python train.py --hidden_act="swiglu" --routed_scale=1.0 --balance_loss=0.0105 --lr_head=0.00785
Below are experts of layer 3 (counted from 0) of a mixture-of-experts language model. Rows are named gate (a neuron's input weights, with its number), up (a neuron's input weights, with its number) and show model dimensions 0-255. Each number is 128 + 24 x the weight over its row's rms, rounded and kept within 0 to 255. Numbers have three digits each.
Before each expert's rows: a language model's description of what the expert responds to. This comes from a sample of Wikipedia text that the model never trained on.

# expert 9
Description: Past-tense and participle endings split off verbs, such as -ed, -ated, -ate, -ing, -able, and whole verbs like announced, named, asked.
gate1:151183130106151134110113124103125109158118121190117148158134162124105136132133091161116116098105144099113134109101139106118105108161144090160103138121109113111129118101130149152109101099144136123082183155140142134136132134126096135162107068157126134108131069118116138113100128082129094118106085129092135108122138167136107120139110097090095136125123144109142149129113098126159138148157138133189114172130155128110138154094124114119145138116152117113151160068109123089125125127120123137077116134116140121118044121117125145116100131125160131093121111094137131100090146124187137094137156174163142167148127130144199133117129109085141136096112182127108149094117129109124127180117139155137133163126115162154125122132130109136104182164150094106120126144114118120134110145155111
up1:103138143129121068131068127114160082148120125134111180109125137141102150117135126155156132144127113137102168113155116130093151126125109125125154151127134109140159100127161151142098120126122137186087076143168107151115156136133125128143135122138093111091168075144127173076096114089111169150152118130148143146127158179129089126130128116096126123143130165109185126131126125147164159172115116139143076121083120127068168166145138111148141137137147125140129121143124112099113109166117156155116140154134126123157122106147143121108130120121110108165091145096139110114148137121124200098147138077130120124149108143111101119111124127124091150127176130142119173128111129165120140159137138150175120125139154160130146091134120112144124121126150081156075115075136127099148109157137100

# expert 32
Description: Short word-internal pieces inside rare names and words, such as ar, er, ir, y, k, as in Cat-ar-ina, Jónsdótt-ir.
gate1:163154117142152109119156121115122127152131134169100159091124142151119138139168120130126133104133142099095110134076114143107086099117116144128128109176171131140099108105141155109086164158167126111119095111135088134109125129142114190103154122178113116168143096158102149147153136167162162144128148121132137136154143144105123142135140147158104134101138130167124126114131143114090118162063126184069117120124140144123046113147129150117136171108135116098080090138128175140144103124113112136122142143179117146158112147151149102144147146156148092125109090130139122123139152159100095119114122116086140127143148092145096088083104127165159131123169089089125122120122155145091111098126103121079114128120124124107118108119141069122137098108138117145128134122115095111131094117130136
up1:166126126103110100129082136160112106119167151108132134096128125107115111122049124106128157100093131129150134148091143115133142089142133126126113125097106120161138109132141165106166089128158158080123127127130147154160133099178158131093149131134108155090124123153147176157115151163130163134125099127100151139152140138132177178144123168166133151149127125104124144118123119133101170156101139196150103082131121119116091138177143112105155122125150144126116155161107145164158091118127145150106138124148121127127127134102114178143101135115143138132167123120123131095134129149124149106105144119165160133108148130113168095107142102179142128134134164123122113148169146156103142134160113103139121127146098174120090137152121092066128097095128146117126174162134140124106092098188146

# expert 26
Description: Prepositions after verbs in sports and general prose, chiefly with, plus via, through, against, and World in World Cup or World Series.
gate0:156119137124145116131089133116124121141142079122169127140187131140116145124106145157085113142166097168136123137126134124134102184109115146155066123117144168100152132097090173123133127120132142153109142137131137133140100124127173106120149110122139123122126105105154132139130124099122168148116104133101108122096124133114131141129117104074103144108135134115094090129150106131119153173136110153143134082111125151162153081134119160115140121096123151141146126133106111149109120112125132126129142101179127154092115165106110123150113070174101158143107106128160102109113162183101135144105162159143105147112118125082142152124118153086153141115115147165129129153148158163143151133122073094107093134157128136158136127110172117117109085072142125155076117156085121140094149150190175
up0:123100178140131121123140163126145137143141144100101134114115077139127107116116140083143126114129154111123140157085132148120136106130134094128182134137128117134120137093133111104110122171146118092131100157114088117212117146129081122156150098156143151163083116122127130174146118166130148118109152095148147121177104168133112123169141147173119116127099108137114092122165158141122117102129113091098124111104126113070138136086116101110133118149127123139121089138116103067138104142131106118104147120103167069174119130139109112147167131119115111132126086142125121143150088060128121108130110075129115130092161129120101133150133095214112100129106103146086128131097125117124180124125148131138134120144166137149113177118121131127123122154126118130136133130135150127146087103089103

# expert 1
Description: Nouns and suffixes for systems, research, design and data in technical or scientific text, such as system, design, -ology, software.
gate0:117128123133170142146097135118089145141127133126087123140152116186158135140132105150129146094115182167169057149113135109113094182157133133111140134119054130107105147153140109117121113132139150124137129112138120097143119157066092176110129123148109138111087117121185125125140090113113141151150144125140109088125134122132112141100175062125135147141148104131132112122114126148145120132133135142140065117100084142115191158135128156093134142132114104134104127128073107172155156154116144146160158128186107118148120149177159123111118159107122093167157141163116132129125115149111103117150093160088131142141125121115074146099128094103147106131173141108099104121128140110174118106138148106115134152163137131136120130135116136132159159153148138112123131134122158161145137129136161
up0:106155133120106121132119144108159147150075133137102110138158108058099127161111148130086159155122130156160126110118105129166156136090166146152141137101130131165113142115128104128158118121129114130083172137138106140165147126109164143107134098158132156133086168095110119143146138123112106094141118132086158142116078130149137162164080142128123146145100098087113133144104132117134129176126130139109109101153110147095145149117101131148136135088147112122138097124118169097116127086111144135099127130129167139143161090093136109146156132152147130151126170141129159100127076148112136106146192135104120122169118143125156123127166137091089107143124140061128124136171080120126144127088173133140150148168149154121122110116135113127130141100167134149153100114181077155145117122170143

# expert 59
Description: Prepositions following verbs in prose, mostly on and from, such as depended on, feed on, distinguish them from, released by.
gate0:135181125123106153119146128072105128122096084164162126098141123092121085099127148094125161096108104182112116097134125110091091136121111138113109188117148110141127109140109123097131119070125088092104154151139107122119147137124143116117147100154127139146153162174139083109108128103092135130155132127114131134184084135123134154099147138076147121126159160126118162099147156102160155165093158125121134122149164116144147131147128083168126108117163124107104111108132120171095140114188122107117151133123158126117167102107137118114109099148120128117110120137117118131124128154104106173130129130130101142094173126110127138082138187150140125135092106157113180072139139081102116113127094137134158143145103128123118116126150143111115119123079105102145112152123135086162087129116128
up0:107099152105174166104148119123128142071126145138093108121105127121107157126128120153078113125118126141123094095141107108115143142116144124122147164163084122125162110115149118152129152132139150154130116167100098113133098134124132139128220104139098093126144114133117140088099152092173170145117160084136134137152111125106138137120104069083128118148157127111151130126179134091127152132134096138054130163169141146143116113128149160109139135116117112160136110121116130159136138117146108128165128125061132161141146135139134143127113106119109121081182120138149116156149097138142085157131138128124138124117143097125109148118144135152149138117165087168134142097142156080108126178108147121157127122129121110099131148116151111155110129127127055099133105145143104142154145160064132

# expert 28
Description: Month names, during, Office, University, School, district in biographical and military text, plus table pipe separators.
gate0:089128159122105141124105145118121174124083108129132134122140146158104140108141151132077090159108151144141148140144160149097124137149121118151128161142097153099160110115115137168051162133132149158062138174127124111123114165109117136142121142165146130156097097139116113125084117125092123113173114153115126130165152146133095129113142178163133118094132161151151124127091077165157105108150161121123121130134155150133177092115093088146144121123132126115071143066135158146141149122132153106132132163124111148148118147144126116129144081147143140157133134148131132137153140132128123184124134144115104118132135146103127119125156136076122147125145132137109137132133110108127108152110102140112150164159130146149180119115116131166120133109167117180106095097096112151156124039136099
up0:162115137119131190155119089121138121114096147151111097115083124125167129123123135157126111106102126108112122149166072135124121128085143120173119158119146156107136161138152130097129142153132115137138195136117159146110175163167139110090141084121115122140138130171163109101109138112111134134112155150149180130123128095105173113111101144090139112139142157128088161131141150100121120148117119156109107107137132138173124161121121140127119101096162158142121191154126100158113120087144140133136094113124168114132116108128080135116099106126141106102088154157073122088142100161140144126110126114137134099109121078128047107155130117193137097095126092150146149156122115132106111140152111148113143085119109105079132120148108119119122126150148150133113124143128157138087132115145099

# expert 24
Description: The piece st in the middle of words like demonstration, obstacle, dystopian, plus other mid-word fragments and two-digit numbers such as 21, 17.
gate1:139124123107092104172145092133140125079138096138112106118126113098137134116108110121173122114145147141141140115140121115177116108140104125107142158128137090123127126118136128138138122090101114112079178147135149148098135139080200113137156099122152085140142114113165137113056165110122131131127100142123133135159186130153174141141111145085152073167100191150121122111142144108104151128104107130116192134151161110094126088141120110126088116133108143133149152169114141082148097109094135145133150096136118133150119123129104087123136146133130116115120140174099124113118162132136159099162122109161183173114125096142138119164133142138143114174160132119129095142144102131091122153089122107158112090115150164126110129109128105151109132111110076145165121157131143113101114160133125
up1:133138117111137118135121111149127108115144129098116134126126118150103129104136108122133110115120081109197117105137107075141112138134134112153168141102111120156116098092156086160119127131147109074130114173108122119119105115119151101106079160163069148120134170137124112175120144111120126109114082142156128153132101108108169189133142119115105123117115142100106119064132104099132083114100153099134091125093111112109161105184131124091130104094137121176112096135095126091137162117080130104117121118136122088127125130142133086122092124124136157148146125157090114138080124128151132158112120134139100093092136125131131124160146130108119147121141152076125094097153123162124114160138117123154139129064105128187120115071123154125113130134093161148127128134096076123153102138159134

# expert 47
Description: Common prepositions such as for, of, to, at, often opening a line or sentence or table cell, e.g. stood for.
gate0:140134168141146126102123155110089122133089095161159131121095127125119122167114147125148137124142160100089108127098130086136138160126073177142088165124097126126121142121059153111117132110119148118128148137105127139136098101116152062137161154124135127105161101130137104123114120174119139093127183092092136142181106098144139149152148150136112110177150141119126148080135142096113150137159097156104149147185124112139135128087099107117130117145164117083156100133130176108147145099146095120137161138144135124134145172100133147124138087123133149149144131117126069109122157152133160161109132136126114166132120118173143124101095139138160101138113137130142160118152153124119117078134118124148120096158129152149143113100117115134162147124159170084104159164111122066107100125138138
up0:124102102081143116134149081126134172117135153159125149147162133086170150143139153135148135103136111102080147165129116115121117131141157135143137128104113181123132105123116081124128106115167092117177157124124087104158146169127159142173093117078179150102108101110138080154139141153088154134125091101116111139110136177140096116129111116141126112097159139153099122136104139094117118131114118108126092132154107123146150131140104119152087145117146133149133147135140110163098125158123134094136095138101134115122109117112140128130107138109126106137165149135125158111160154147181110154135172103097103161093133119123146155151136113081135156185134127075161115073143101126118123123126121132099102084081149108082127095098150161176147128126130117088106123150111107152118158151160112